From a checkpoint of a small mixture-of-experts model trained on Wikipedia.
Size: 14 layers, width 256, vocabulary 8192, 94.9M parameters.
Experts: 144 SwiGLU neurons an expert, 2 picks a token, a softmax router, a shared expert of 192 neurons.
Training: a variant of Adam for the experts, 4635 steps.
Below are experts of layer 9 (counted from 0) of a mixture-of-experts language model. Rows are named router (the router's row for the expert), gate (a neuron's input weights, with its number), up (a neuron's input weights, with its number) and show model dimensions 128-255. Each number is 500 + 40 x the weight over its row's rms, rounded and kept within 0 to 999. Numbers have three digits each.
Before each expert's rows: a language model's description of what the expert responds to. This comes from a sample of Wikipedia text that the model never trained on.

# expert 12
Description: Sentence-ending periods, commas, semicolons and quote-closing marks, and colons after infobox field names such as Architect:, Cover artist:, Order:.
router:503449462472573432481448457580475536465526517499534481464377515531526545518455480544503513549561507449509516505551462430549511526462547471528517548552523428482481495526574560531507472488484491503525497454583494528463483565453462497513477456522478568513472484499539511416472516451484509486565534443495545514541587486465491546570502469484458539543454459526443548456483518450546474477467
gate0:485464477516514465444577517478442459486479530508496549484513547562477409491461557558493517496457470486495518485472516456452490433476508557480533528470601509513453555514556438552501579482521484555473510510533474519580495545518486372496551527570456499451519510529538451487430477544516513497551548535561456501463547494507489462554456528461458487534574503502476433502494537515499436531568
up0:473536521511555547514473519475556526458507517446495650449507517478448502461545464421515499519460444537506456487606498488489489556458456472497438505528477478533508496503491500587491513479500482544448487529459463563481505520497401511497448487514481501443555503502460501489505504585480607451474539511471461472512509549466559426471525487592516490488469499523455457529453488509559487511539
gate1:441511513481519505557510530447434485467524471561441512500483528472580506524502464501475531524459513516494519462489470514520534522505438446491495487523489571607446480498538496516532450497434507450618528536569517462535483515488450528478452457494447474573539528519565486442570530479500526472578518549491483430542544506396487466561465516504557584540490382558445489533497518568476462487430
up1:495511509498555551496515453501543526503493493497529454538434377477490527510525534435484516510509523507495525513468550527482447494546531484471478482513532511432516466530493539495474517512469524468502503467527495529573463463463486498496490547534544512452490473459489476473525497450535476489483509480581542504471496520546530507511464486542478502504528455445522471594488639510479539540494
gate2:527539486489525452467449467546490515489506485487472500469477503519471544469511394511457499550549527480554512521463455506521611582433454551482490547597512460449553541556497454565519493501535529444486479469505457524493480507421484439503495513510460465553470513537522466508525500541519590409438511386465528512543412444546490506491470499450421501542515515499488505467453501446513460474452
up2:516449547462517510500435464447562499469502505513521484506458521611510508569525466574575523511525457512513503538440490479537506470539484557517532496494505440507587464512436428461463592503481535475477538483482488433542483512468480532498422499485500534508503555444512544474495431552541516459460514410520468545558553498532467533509516546461501551500489469469421457524500433507540394460545
gate3:446544498528519572515513461496508497545507455488486498498492481506579524496526482476489452502603577473505468479464530506516444459550510423517480410463512512459491469558537470504491471505510579519481521460465541473562476527524411541483456499466462471480483469499454427458523486444591523494576511486511542471546484555512499548509555451477520541527543486554522462510509532506501454505527
up3:523607499504497427503488447534529441504575543458472533419523514515428530482484511572491465528500542536518488540461444499483482534442557595461460535541478473456478507460521487540549433450540502508508606451459510524472511470454486522509471538506490535500499529405477560502474489483526509554454473497441531536507435430525420482497536482553470508480508497508519483498508434497505538488486
gate4:548553416498429428467507454530411458489546475537551517487476495475546504476446460503487553506505499497597528469578454435513475474443562493449476494525475489539463471530513466500501509443515403494490443461527454473488510499511523508550481511458516572470515504505550440510431477503471494523453508512540489521471574453499501596471517470483525488477481480402495489474509417499514507537477
up4:525573413486494522443512447503561495461543468509553498534495478544499535465424475451535510470544536499515460483542436490551486499504501463455402483472499503442533552525479475507451587522554392446487487489515501525498473518462450534502523512563508545441491444450514546520537432464537585491464462513487504506547495540554425588451455456522527562495523540475548506528512483505507522408494
gate5:533499510553506466469515535499469572449543516449517472481471564538481460449557573431473515539539470432485563499435527521510534512468532524502571506520502527555501537572549460529527477522551466480461503502548533551532457495528518502551589477545589536435487524502543517515475443552492522562526585530510536467544538514454489523522470500502467475558483539549528511455479444445486494480472
up5:457525538479483483498515431544451393531470435506472477453460493528485565535456513548507468504528559484556488500520422540510505406529553457486424506536521521467478512514468474491492513456462444537512473444601511474490514427460524491497487523498437441528526480508474492542445493520524490468453460469498433556476554463520521491583475524445542537506505491493509543481485488514483469540506
gate6:515549446549483515477458526462481504513542482525580429416510508453571447496532507479505544514532455456545556465548530422500561563488475516526577479470492432535548488494453522575510474531496484443470421501476446509487470457387517451504447548487566465458442488429503445516442501597454532519506605500521546503519463478518513502519480468480422501525434488552476564521537464442504439501466
up6:498429493464558490602513492420530442537500451490490531529460463457610581514462443501497491438497539522497445453498402507476466471560479510503510517465497468530447452519531524434465519439377484567513481494493538524545521554502424532438458482531512452456495455479526494554458530490494465501581468537494520505522427585585505473504540500484505467450516491390557486453473506515512540536512
gate7:480502466541564476508418523492494456467422528493436508520489539561495494518563475528440504508477519494529506525497517533496519567501500615552516458553511513590500525528487537485504461518444460509516518472455494494434534505463502513491496501521491471489492479553487504452469524466573472514515502495501443499464440464404461520512571488473542521498491429515512524505452512466492518518474
up7:485433458466491457526510486474508474476486547463456521502507452486545482504541508478490509563541471488544434541492516507473489511555522569415521521560497513557529594505484440522521550457471557532526483482452514494480503478434542527459437490509421542502504516528458503461530464498467441530493480483554497494501458427505457525510526502456449514493443402502558519562495558486495477514532
gate8:529560589479579534452498558556514520427544531464509591508485556576454474464520535444527446433559521416472476553503477575519446514517487466553495509548499426451539498536518498540583514503569549463511529455579432540519560446543507493455577493569498478490498512500569511477520471469531567549485526528460524507443571436511490561465553482541519508562442500528495510492518478500514476496493
up8:408451465496480523487545516487563526563478482479445486460431492518497513452515576503449452522548456532567539459463551483485545390500509517454553463513515527501509447454504421497439482468503454546513517512497544458477444534406527438499537456446462528517501482531457489526412458551488416476476491518495404505613543503521507457551444511370474445495455514505461564493561537506484477516429
gate9:545460541463496420489453501511508483523561491413508588439493528502481465522444469494504489448468482453503475453473522529487555535591471559540523509462480544470490504507500481525550469420526498507508420541453511492491503500489554507552523458536464506495457518465546485509491463534518467506547498452484512465529519502479547589510529462508607512551535410493511497474521484556440520518457
up9:479583525515503530536571499553488511447493518489508420509505503554482528481539546388524587536466529470507495509548507457518492442401510518481435436515575509499507517504527556470443525540471461489539485508628474529510575511521530488517572534473479484543550527538516580468406478495479586549445543541533467474486469508466519497499444451478469521512517561563441493509551520445499456477501
gate10:499534509474523475438416461585475528488449508516460504488453482528524473508536487545416506503510491484445503476544499541456496526525463515379512482591498498529502541427547591415552519519484481508492543547524491498456539490364462482475551501519486418480509423499471528489436505470557437499528449573582513495461561448408559521500560541540480478488511525445515460577508525475511529483537
up10:472529467528392532563514485560552528530526542543421528425509472543488500426556424448505504524438477501470545474569435451523510470536545471472581505411509546514503590496521516492484477534501472464491438519457524404432437456513497498447531526579552442472488499439541520535449472532513464516521519481468505476443538503491539518517484509604503538482534484517445547559466500478481468474399
gate11:487527437510508480536496551454409546554459495477556418439520402552496550448462503471465582517521517514529467515496485558483451495417467524468553569526535437536549527481492483524469484443493527476536512493524447475453508564583523461492474510507477549476481456477479486456518455538530560520564576428506511473544484458523473516512487531503473482531503450577508532495519482522457575492422
up11:453569530505578474474475515536516503427460483490515527492582516476491463415495557459425504571469473532476508468527447483451529527520497486517502524524491524451465471514546406497420452451420417477528423490575490520467484457488551453512560546505482536426497460549474470467552557454504541495515485581450418463559485488449587477537501498457436469507491494526531508490535589544485460442463
gate12:459539472494476533477564482553514512498487577521527497445458525476469498471442530443463489544491526482558512474508517553486580499431442529521491472456557544499533561553478471483508549492480526529542499504498498471411470536460490481433484462585511490473403466465599487525445474552483546491552579492478575459544516508468528541512505566474554555526485467536463487535505462522478497477425
up12:484564476480469506463594527477503637521492529472430455509564439429520467537511587599501489513490492521524545525476567558488521440518513486523521438476508575507427503479510441513450476493508503568534467534437525504530497525477462503528494502476585479511526497518451512474511499541557568484537545536505442493554480465470477465529498523516495531466542483460567521509426480536446466495488
gate13:477491521509530518437435533529489449466532469498609529555428503502428497512494499554532509455463501474548489463507496499493435481469481469515424465494535556471524435504551525498501487523486444538477540452485473491476557540532437526511504521527509538487456477551492451503507507461508500504554549511512534552506601562409464497437508472509558506501467397455466501441518510567517526525488
up13:433548573482483517562551520516450485475546513452554507481474466552465523489454520519509552448508509500473558525529500519512528455471588541476497522486560515448532486521541528516488488536400423489474514469396504499506445491511482447436524491540460523517526453548544453422467558551596480538500518509491420509487530599474507556486441501476422415486513429459521500531497508533503472460412
gate14:535480431459504463434450505441483469489494430487415439458481441439572483486506488513475477426515492495542429468444517474538474553498513460515536508569486549488480477496529429461477517442486507463467461460492475477514469468472597537501505543431539513428427518450458471493443437574496626494476557460458463510520506458527427470567491455456530455498431509505481495462416540508475545581521
up14:492523556509545550522473488529468561502504551464518603487469465491495498499524590531428420516513518485593533477555560492445503456500490486438488474529450432494453458478493479535522547457563459494482570489530482489458506553437452502495537525506477473508530448505541481477573498456557475550461400565502523546545486512553456558482614581523474543493490512423434478450588468511560494426490
gate15:523452498504528508503467396423514579529527472484516433518528541461492487493483497534547507503507493472562559501443498491526539498543478542493444567441449491514532484532524579487549430491590503603444485559445498496481446472498488547546473499503496492458522493446519519488482524524533479439548525508461519505512594472445472562466513451497489507517519413462479563459497421477518540485532
up15:531544517527542542506513512449400429432491491537534453528505517513512494537537470450482550500527466516520558528530569459550483557425422455477503549521516566551561511480488484538514538531458470455520502525535471500478567493524456491563524482503461470501517514440497538511539455491508486522595545446560516471541590449466515528480475475536508543510503533533443468512570555477459575479480
gate16:505492493581497503543474492594491526497457501533533522421467550511532395509504511530517486549464447510475486493513540442488464442506507527544600563504483495560537489496451494454494475477518438512451521604489548504528529532521448495582489506520579428472518482510504483507519493496514533545506481444509514431474564553515516554508432552533461515483464513493469486480467514436540487450487
up16:531492518563556584491464485471455596533504478467474508475439488517515483534549540459552480440486496494467494521424550431484486531479485471523538528517457511445434502518539477484528525513496468567487492499490479518525490428512495550533477448497576507447475505490519429469536428446534534473432495383486539500567529588577539463493481525552471464500462558537505462478494522450549460578532

# expert 62
Description: Last digit of years in full dates (August 1946, May 23, 1897) and sentence-final periods or commas after dates, plus century, ago, year.
router:438462511509568466517461456539483523463520534537531494484458500548508541525494500520460510552529560464495513453568490493566520499472504488521524529544539466488477533526534557508529473507436505567534471481509462507477461493441450511522507473493459544570481466491485493451509545468450529473563543441488501550530558490501559556504510483461481559599474423515458546481480503472499487476415
gate0:498500518479543517515445454458508517450496424553571436440512501567522544500493518475534523421485517488469436519551474508519493547488498436487452430519535542570540517489528597531563448496431475467483531570488543484498537508554515517456538522507482441523478457497516564471525519527477521429475535422480546449431546485418445482461528452558495525558485432522452510471530526454450478515477
up0:525492507487510482452510495530476510547468543453389564553519493480499466491508460477513444546477468499508581485466508486484568478509486570525550509427507503491525454476516387482479568495554551563510430482529471496512499488480476494508433496456451508511449570518524509524463498448521478560521453508525482494584488486537559492528469497467537487481540518501503497491455503550574578477515
gate1:543510579445527497492536590545481473541516520489518494526498493544585514497486493423483453469538426499511465503525513500465521559522455481585418522497454483488527473535455473502533535568523457504537535496524392450476444473524435491467486519470510556469496484440493561473564489508509504438507566431480538483487494512516505534443515482546517496521472511524486479452481476521456499533508
up1:462493491498517521520521430506511484488454508462375519469525484572546530499486478512525443536481555527481472477488485521463481519490409478395440420530518553492461483533505440465553582472405565582479469518475467481511443538534452507439515484462468473464467484497421462529510545449554527550528446453495526548532484493448512494482514495500452483427503438524543471434511536534523481403468
gate2:509448513444541462497543459483473423497496503427485548522471515525573549538499551605455526476530503502495444458542479544486521482542548526595522580478464503519556524491499522535469499456502494504466468508514527446559510547486421485562477509457525530429462513483476475409523542463469536551524499535510491500469526527497460517519485499496522511570529471532565480488504460532493538499492
up2:450458566514518575508462495563523492520508521451501513479528525528451458493442527515514497495484487525467555416522499517545466468498540471569561533432466541510496462469448547457471464502518451515460565540486448448539528548505407499558499520511526493391479500524528523395576567450577475484448534460499545540510485527525501515506526484548479384460514523474535472467495471527458458469516
gate3:492530494498522467515478561501529498521472502471505495548509507493532499505508481496513513442523532519530518482506462508537494601437447471561517494458485510558558471550527535609548463528457520516461469530457430495496516537571534510554469516498509549516464424464446551471518446538530431559535521464458456480560470561443478546466553521473533557521525481591489527492492498445531481469465
up3:513507482501513508460456446455509459548499475483484490503534517572527449491488538533484496551488508480510539607553461468467565550492503602499502470532454504523504516466528401543556564426530493523487515474478573537462459548445500451474486516458558530503443539515464480513453463521594515504510488583518512484525561512427535469587473480511507487508491505478487468490479502467487553466562
gate4:488610524476517448481414493511478459491504505512516555448488492500435463497511459576437563556452504460598537453477542447558559486562485557567478444465508479528479569450468500558535523440457535514466538537559494484473560481486505490517538472435451502468534520450533550410462533472443540542560551488511492467501488412549474457490554475479516514512421447500459511476526502509477445552460
up4:557562508529504390508466468518508432509463504482478499470519511500449444493548496514455531580513556449565523496483548443547553517546491516581463454527485475496464553493473491536556462420451522516475520545531541503449546542473470508529481450437466498440536548475529528408457512504497521530563535529509496503485524445566488476517547447471520480494464417474452450497531473560440503569511
gate5:513517540513560499492438543630476513485456524470512449455551490500447543454456437470476493515612474486458465478544512496417544506518458523529491531497506525531544601489474468589607528482547517564458455541481466471520596512515473490504514498480474517494526460470515523484503446473480452584468515539497477480506462460505498506538558478456439465454448563539518466479494531547513480521487
up5:504556512489410496495520469513506521525495495481525579508506502472487453554538525484455534522497490502536515501548568503547467484429549518538557490486488475440481453501490560487442508513527578500518420427515491606499410548450548506479464457529497444501521499465523446518477568605502525442530457458571481460505486475498460510496437529477521524503492493513473531505524477446457499443478
gate6:502482475535501445505519486435538541428469497556409414513506455577425435508482488475528457487482495501515536486472431453445496493559512489451510515489445493513492479546511476438554526442572490539545467482485528474484455534570454507525505485526483487583561466429488482540516485479535513461433556445410468516570509523544525424594504450452447517504535497481597551452441535536496445484460
up6:465499507547516481470515494566459498480476510416485469555522482463614500482457547444514498479508495498499508466505531490483460527460511482521516519506558503539457439474441518498457462517467470496489567538475452473432472492439494510434462577502554546465465496565513549502453471605488493571487500490495503483457489533487491505471440441516528484474463516510497430520478489460539509546509
gate7:470520482523544494502478573557507474395512474463519494485458464485592512523511512552517532466544442510500518474451439468488465541563491523555534498544564494448558455498505477468528423519407526495450504466508525555485545443478488509514479460548517498437461448470505507415504453521542463516495445496542469469533520556496524499551500492529521427492470488421455490449473543471552458552513
up7:558437484543421544430519442552536560501502531513538469442489500429477413492494467503425569568526533458527479507509525446464572441478521479536495539533463519512497617576536543504522460521526451512495505493518511518442484484530461495490531441507496563473515490467504510491463491540451519497465549528416501438527527481463431556552501511506467528518446491503570502527509485518479497468540
gate8:486513558544558463507505477493490483499465448565521535431520510551521586505534474505527494437480554494489553461539408498540528523436566589484538539441472455582441563521481530552538518483387487510392461484473491480464464439594476486479414504510502496551471535508488510466489588538453547468526540500498433481429508526465512550500506492566516528550496508511512526506505461507514484500452
up8:514523515525593439526506545506508505558459454600464493465550517530556562494540455482514479467479493485467545503494479509573501513559476597495470495514478476539422563526487487546529478497400490505414446536482454491539458436509476506489434492517507478505555497499545572482554568579468542479525507466504468459470434553457521527440523527591556492554492485594494518503505461480522526474456
gate9:492532461543458435506525463494458439410537514586515524457500506539477539515527561522460522508514502527494568419583387487557498513461494491526545443531522524534424535553495528490469465549482571477502506510507499477538499454452531501506506515538493446355511510509611528489440602488431487504493514497469495480458543500457524540469459463479472501484494481418494519460608509541491440458475
up9:502449500448600515524489537516517436560439474470414516510427466529472574488561533555511500448534543483458488562411491523505499481578553457494555458500468485486446459434508456452541523470483479549524533491432490474532468519431485487523504486461495497547469537430438457501485524449591587483522411513473518572522575541555469420521483507463530510445525506506514514470481534525509521500496
gate10:463539493519459434495493461506497524515476491479507466487451484521495525489503498488489547569488524489526505441503471476491511490508517602457592565432495453518448544482506491523425479497462476463541493520518426454434556492522430483485446549496482533564485502541556473458484525561422512526521497485530531518486499500524504532518490492420486547506493544474512493508479466486578451491443
up10:558463450505517478491469491520478525454459421543509502529492457516558524469413480522443528493562536493557533562521529460472464582555463512576498467529509438401540497538505493553483440452533556549510504475527520597498416540469476472534458457503478462485489427564516520518510508473545522499486590470506510487531472462515486525555515510498483430497485491462418492507488517534500530501512
gate11:538493554586545544504533462496513492445498452533483482544536522552571539496521466531511484519557461522476550496502485544566546513507531451488492415459537466515483473563531529551524521554516556541507417510530474503512477529446500495511478536537439498475518535466597600472505587561472504506499477470495535478529451443541525539458524579513485416461489483457539418449453521536469513481541
up11:507523462450527516503452521449472541491462505451464493542493489474468470460442444501470478411569537495466474525476483522524445573589437536509439453475437455455548503477511497499467505481443468475450538585534540467463515519511466495478484525467547410570438439564384440503522476511536500536446490470460547460491540531467451516548517423498481527465526450511526496482514535478514528574475
gate12:465452449463525503521441541484452466456520514524468469465524483462493551494492502465536482488490503485495503454493412455489483503524493477506461467438509558391518503529549534545522499519453533513484487520576541449600539478509503496566550423447535489492506471457418463495531525450459529518545495590532452518460515509485497519511474420560516489435470449378487505466537517497520471544538
up12:382502564529551553525542424595449478519543479504450507419491521419507508522574464454530555600472506450520508510446510540550543518540539480451492500512516503503543549606472468482473533540501470482531508574506470491474427492458474484552491511460479572473490530470473449480452457464580506499541468505555532504524499456514575514491499491516462497528442525500473417483451520502564483502515
gate13:453543453483551464527475485516497469504530516475484407417449492495531650500579494511479530456451567499501453461406487533493494508484481558485480582493508430474530504532576486559518501494527495501532503518562480484468552473537460489507477486519541506554485476462481471460509428599490546431486550500481514453521522498488459533508454500512512524541423490439509482447481494512499485525510
up13:476466573504513503503445469507522513493535524531472528547536510476560450437459508494560474539462448517522481522518439457481547512466424500528610430580483540498565492488493515512468515529414512503515542561534449506423493513492596501463515514445519500487473520542518614420480523479448472524507498502501528493577484440471598431488511513494448521479520533476490498498507510514509451532549
gate14:517493546535507492527513447462472479530460499479492490501557518528506545479486482519554506592492433465504511405534484522482493477582409530513506444430503551562538591553511505463449454468420539459469524510531472458501492495466461490498449527519480452545510539521481509479503571438465540498583456472495546503524503441559563496494510481444479540481560517522529457485539493473560501496480
up14:528465525448507486481493467461517474536532539487493561521486454469428529488489505490454487497458529469520492547460489495468570435553532419442559520540475529497533512466479460516503491507462473538542520466491518513498580505484462511507466444450441547465484520396471521435469433519437481429491420576511452506510627469487487428487481476517497546553508485458481501471518521526477515483526
gate15:554505477529524554426488462493496547454465517508499518501492515515457505525539529512413510486556550538465512558491519527472482483520426553477532478516576489559505517592505464489478463530598506566449536437517527540543510573472422498500470526477524337520488500511492435552518508547536513440520518494533521495485460514518502555516432539470523468524457505493442501508507540480449504478523
up15:542457492513535508439499579482536501420531487549458492526538538446492473496516462529491486483552469509498583533507459514488452437539484496511477491500507515525516434506513517527516451525535484475508519485546531606531533516501492476580493466439527437492501492561465475560568526538536521439447512567511520466519471502496393510522472561490530535495518444484493547509510526480437502479491
gate16:528528459440498500468500443458494485490446529466532518448501492502486474520485536516475518376518537522449448435551438514432441480504492507579553493435446477517448503440481462515520466452436490468477427491514529483475565475559493471493464515467506516518470515522515572450472479425470537451515525541539466517482489517544519555527492508535499470470470540400502576486455523468505568448541
up16:422421541507518538519507418564475598457535539431471502458480544475521466476479523480479479503484486512495479461500505528482458544474499511480556460460520554517532494519497479483449510469490490526524513529449427487508510533489541495462479530519446578451522380584465499492473434513575452497481519413492521586473518492450491492574502518437474461508486600514501435514467528422500464518488

# expert 28
Description: Commas, closing parentheses and quotes ending a phrase, as in km², making or "Don Gall", plus digits inside coordinates.
router:481449469540532488509457474546486535455497576529528529501437489554526544492457506553464484501555543466505534482564474451548515563485533510517519540559547400505502485537524555534549479473495520532528469489545466540512481546471492489546498418533465548541486458508513494485518544483430533461554538439499554521536559470470508569504487467426475540560489436528429532472487483463544494509433
gate0:411555519578562520424541516544511472563471465570440497495451508528476530444586435562536489498467596507549537442473448503463498480500432567452467522484516522482444508510521467489456530510529510586508487540478484473569501489442510468519467526456449542516547453500511561484508514415502524530554507517508532558503494487524466516585540560466470545477451442540437480483468484521580450525497
up0:418491487489534519442466561428500511556467507525512466503478465462467532485525523531490494500476500499528583434533461518495452462552482512486500565477528461443534513521539541492531490467525475519526457465501455498517524567460537419529501456521473519533580573463509476483545530472536475459568532540503471522476513565386528530627546463492462526488484472440488555524549483532442428492443
gate1:437451473486563506483452506443420482474464495464520454502450472570593540504539532537440490508540549507475509429515523452540515486555581513489556499497520457415503546483498459448497509461520483552533464506484451475503465539489532493521486478483485533466533511572497549432512583485526499521575483531466557479535481446428500450565572459522541509508547457486479567454491522507481512444539
up1:543522536506436508523535445454526503576512559564488510520525502441477526445502430473539511486463458496547488552477457452476524465465507514570455484487501519498412472513393498496531417575442490490511479501556504490455563420548518474473485537487520521536398463454510458534448478557487483495461518563521450469548533536523612499496506545474492524504519529515448407510509495520513545500525
gate2:513400513510416509542430434462493507475512441471507500512453502461505493562528513500470537506469509487523435480543479524482504572551547517502487574443493469563566521510466549499461455472502509460446457497442474532493462455476424494528391486442439553439447517572543524528480498558506469482555559425478432484527512553503532499454527448430581466540529463432457501545462543467599530482520
up2:512451540501532523453480496491487478474451523518525546478507508455459338468419502459434530466521518506530577514569468520537486486535560537563471469496552590554473519430505517505576507516475497447506489541476477541558518509500483535440501506483471485471471488572435512503494548427485454533508488532557521471497465522468562439420493466466540499490538511423526462547438497455427464501484
gate3:467416535440522541521518489557526477471503549423481459538437505566425463535440561542514517465579403494542450472498481612474490507556484502481518508469521527541531495501522593504428536549479506440487512450562468478540463597522500441544491493503429516483528503485457513486525404567538527449491526504589538484515503525488477498507507495449496517530493467534530567460529534491583441529493
up3:411542502457508498487451513463489447467508498545522396484422480567462550512522600494493473564492448514484515544615479532522462578524451478503457503553561557506539454518576515488566483476529510477541545479507509502470483516449509467499473511555510462461534504500550429496542476492545553405511443514576570465467605537460516553468493472518493536473498516500442577509509566522552505503474
gate4:542560501496602469450418469401448544519473503586510493476559501505495484493566470489572477466504461488446571494538531513542519481590430550560542458522551521490484464462510447545520473530422477573496500520539523570507472528507496474468475449448442424545490453547530460477503511446534507514500485462502460478548507485461547486527519481530555521510528424528477536524536485526520463506473
up4:494567441462519509503565552546456465417516524433545468480545425546546522481434492486482515485465554481539496462495495471461481489515517529460499542500529515444493555520510542448517547496523495520558475494490522460497481524467555471520544533504494510472483440455534590483531468483469540509457481535495523523502455482499536570485544454475390555499448557446576530513492502527484585510472
gate5:526446521554495461511437506458489503442555526521516486531480502521416558535492470466498504504476441534455522499593426457504484504430523484463485561532508530471498448515498485525581456511483535502461507458554435570491534578437543456520476422517384451538495441481459410459514491459591486473513523488484472486462472523551561423483487425484490526483517485496455520482530494484530508550393
up5:561502581562493539515463540465553516525537556452479464535445493569463536515487585509468464397435500504447493457489502515543512463516555477475509531527553507455464496519459559511578455477511463496433494476528490489531583571512451543471545467558476411534548487507494480458482462513580489482484506498454502429496437597526490558500484490479513488504500494498517422458557440498439523574485
gate6:496466459479536461509512479462478503496455538488404553502580506516431489474471508523512517483505552491558514442542518491554484440539505546554494532577560442550427526469421519539460511524493518518496480482524507535539463556445422495542478498481493503479536468556481572467497521515502528509561503497489503395485494493478460482560502509517567507492511473496429432497540484535474605517503
up6:504483478504439466521474483517505520537473520520473477485579517457488440488464452451480425497570482505521488536476515530501515549523475440520422494485525531494524512460558495520501469525450478479458513530490569477466542622531533488480478514519545489499461508506475533547516518489582503498521451605505556449539470442465505499546498569520446613481494529467552523484481496493566432451619
gate7:495429495499514520464508452479410533520493532464486454529407493532489462524436504506535445484474443505465485512474510466478497529545524491545581534544528474425522478465525453464524443531527499563459492498627478492453539568497439433475491429545534568526434427468523514484458482498514443500476515516469520518497533549481558539508517448480504587523464513448504478458517486503584506508444
up7:465489588481503458509489534538574515449537487453552520450552554530457568468523489510565516473551454473418501535550469493536520433527553455483430477496559530556505488491454522534496456477543462459392545469534412496560454397475489506528535454484564460460526548465426467505525511555493530501534519392553519519509553506458461532508434472496513423515551470608455516505445514416444534474511
gate8:463507480462448542384514453557468522493484604460505506455580534472462463551441586489505478496535417540455485471531503491470519538466437467561594470531517597481490491486498452513506459617543505542514493511506498527463586471509453513467485470611531478544435452546491485466545455472531460432510477475505510498474446467586509539518495536514560502474531543495489479498543510491552523448481
up8:482497521491499523529471524502550493465488482517555547525561492489437573486529510511511519475440533524537460471565526444501511466540493548531479481533504552513488485479530508481505514442489504478529532494502550491557545514488475509579484528434410508544468500570476553470453469491506534529610460613495387494567530494530498475483519504551541557487579484532396507506544540538517564515531
gate9:528499429512555509485524545516503491482478509519483557474655508513492479470482438480459519471525489517476556476467505440458491446462530431514518462494474446443510522535472480517540538567539514511557480438431478465516494488521507491534479513519535449506531466508483510487538471517541470498437506468488462503448543432523495499529565513504450510486529482539475528478421575533488438489481
up9:512472458449533475560543513492525488492500483497482486469561512539468490485458521506442520520576479491460521495574453458474463495524631378490503536484437448439534504512461530500513495539527479460526488501477518515505510431448507468512503507514534442552536532539518507516512402473558484499449519530514472495461531502529534561499527447484466486504525497511474534550533583501456467494492
gate10:522480474513491471479451484473457572552486477526480498497440486557482503516571464562444532542577500454609453522527455495538618485514557476515518513483524513472482465463543489507467451487454475443558466510531503473540484522528466499456505498480531481477459448569493441428434465480514464556467493460467547496538498476430485558561540447593499520554497444554559540483548522546498537487465
up10:492517486445506532468455529443456584543546498538480500505475510543522534540596525521460502474444503483528457517590472533518588494476496454503462472535493462535506445462525553510477450505520468468524457536541557410558510516544524492507501479402494477547466556465502534454499577504471544518502514483399482495579473530458465526549529463502540479567547480557527483560544490577430508504442
gate11:417529479446496448533482536543459534479522483493472462474480514498529517545520552497512556488501508498520461469507429501483448500475447453488437463489492462518541489543443525420500505455500504490509485489435508500508450459504422557544467460504511573470503529539523450439530507535497534509554489552528493479518566481514531481492422392565512477480452580353484537450505518467543454547571
up11:395548480502529500511457570519530518505519451542558501491521466460523565555522481454546539541508531533473468483523513472446451599467465450453502486441455454422546461503464502420445464448472520506463450465497471537518495496504469526480474462636513544498511466518469471468559481538473507423515469519495454478473529468522551536472487447578481477454489478389453484504526530431523426521545
gate12:559510492517445459485481487529515535536557416515458497502511484340588491517516504479454557520535473474491520515505520524480500465442494515496552534495447571511506550594441516542529460523482518488473471503488488552464435528580568481482459461571489517560513516476509447448465466527474549491572585429497466501520510499509484438536447447410458520496507346537538479513421509512473525480494
up12:537488564530456420538489528521533466525498490451480484509454522481471453505507524553530539480461487495475598504532533524484462444409524541462517615510475559562532496535448528567526439500580519470452524505516506540433496505471496519523441483512522508459551532405480491523549482468493580500538573476534536493483512526548469473385458450421485496518561456553495576570430454435468537507426
gate13:517526524485508520502464494486504567488453480504505467410562513511484549452522505443467513510492541503482435440486552478536497482562553506512528516439486459578549539536495588458525559510490491523540478532507458464514397471518528463495534457529440479522471489454578497457502556470473563491515573363505499510496493500508535491510478478472467472516508485522557472416446575524500478507459
up13:462515387494438503564519484458484505513460538435459514523584522474536524470509511499475502521503501510587484516478498493473493488437442525448452513524514522520400491513480531541480552479521500495520541487505516540520469541502540496472487558508566530519547475519481576474521511660516474516501437579408555492529520450466473509524499534522524483493469506500472482557495461475546502473527
gate14:498487531455454473518483466513557504413563558494541499442466512563416504499468494476424508466514502559525471479501453517511515525529498436609497561481503423523543480510492491560540560497485550488478463526506502550532590505533515505482478505472471513541474479452488550471507490571499514511510529546506461439507512551621525495494545560468457464469513468448573500459516535509535478495496
up14:455534546460478490496416522416412557544457510460530472469503486490507559465549572500481453487459448526517462510508539468447501505492493505480462482515531610470536495505545479474607454555492496501545430518503494510545590555549486498542528490456430500574527513518473532424535455525540481434520474456524588516517509549418492522504434498517495547505494497503485519574463536539476587543501
gate15:562469458541515466528548536463446523436488498437504462492435476530494615540397437532528523490526562437463459491475483486497503540554498442530544479407521474451491502489466511498541499497531535495409544524582481553491504472444535484543492482462508495403573507506471486467519554483458557514532508449484532477495539460567525611500474558478499579500445476510489412471452483470472511528602
up15:486574540479473529502453501543443441507490421586516390528507532510542503466641514482392519584519478523474495530539459512535489482517434479511462564538517538542515520540437480487475528467434533477551518512539523525561501544493499510482499556484416480560476492530516475535530522482499465527511474513466496514511481525470521496486492498502463509494576488501488507523519527545536428511467
gate16:432479508521496470512449428542443499472545525545547508474454516486475458535457381468502478495484500440469514441466498529487532438523546529510500501575529511490512562530523488523534467541477520471520461434559492498507510582442514500525506461489450435435480517461516507503501511439455552459482532561486488416460512515419521462481511456496513540532567451500448500535476478425468483458526
up16:444473502432493545483468507509498502443522515510488561525517518468468498556510458480495468410408528485508499475536522490498494463580485496457420486575551447466513522489513487529541514499544519449483386470575521472499524502468499509512516547489459421469591594476489524506536476465512515451444564540491527451523468605454512487446460499480528506530547406481482515559478487488454538483481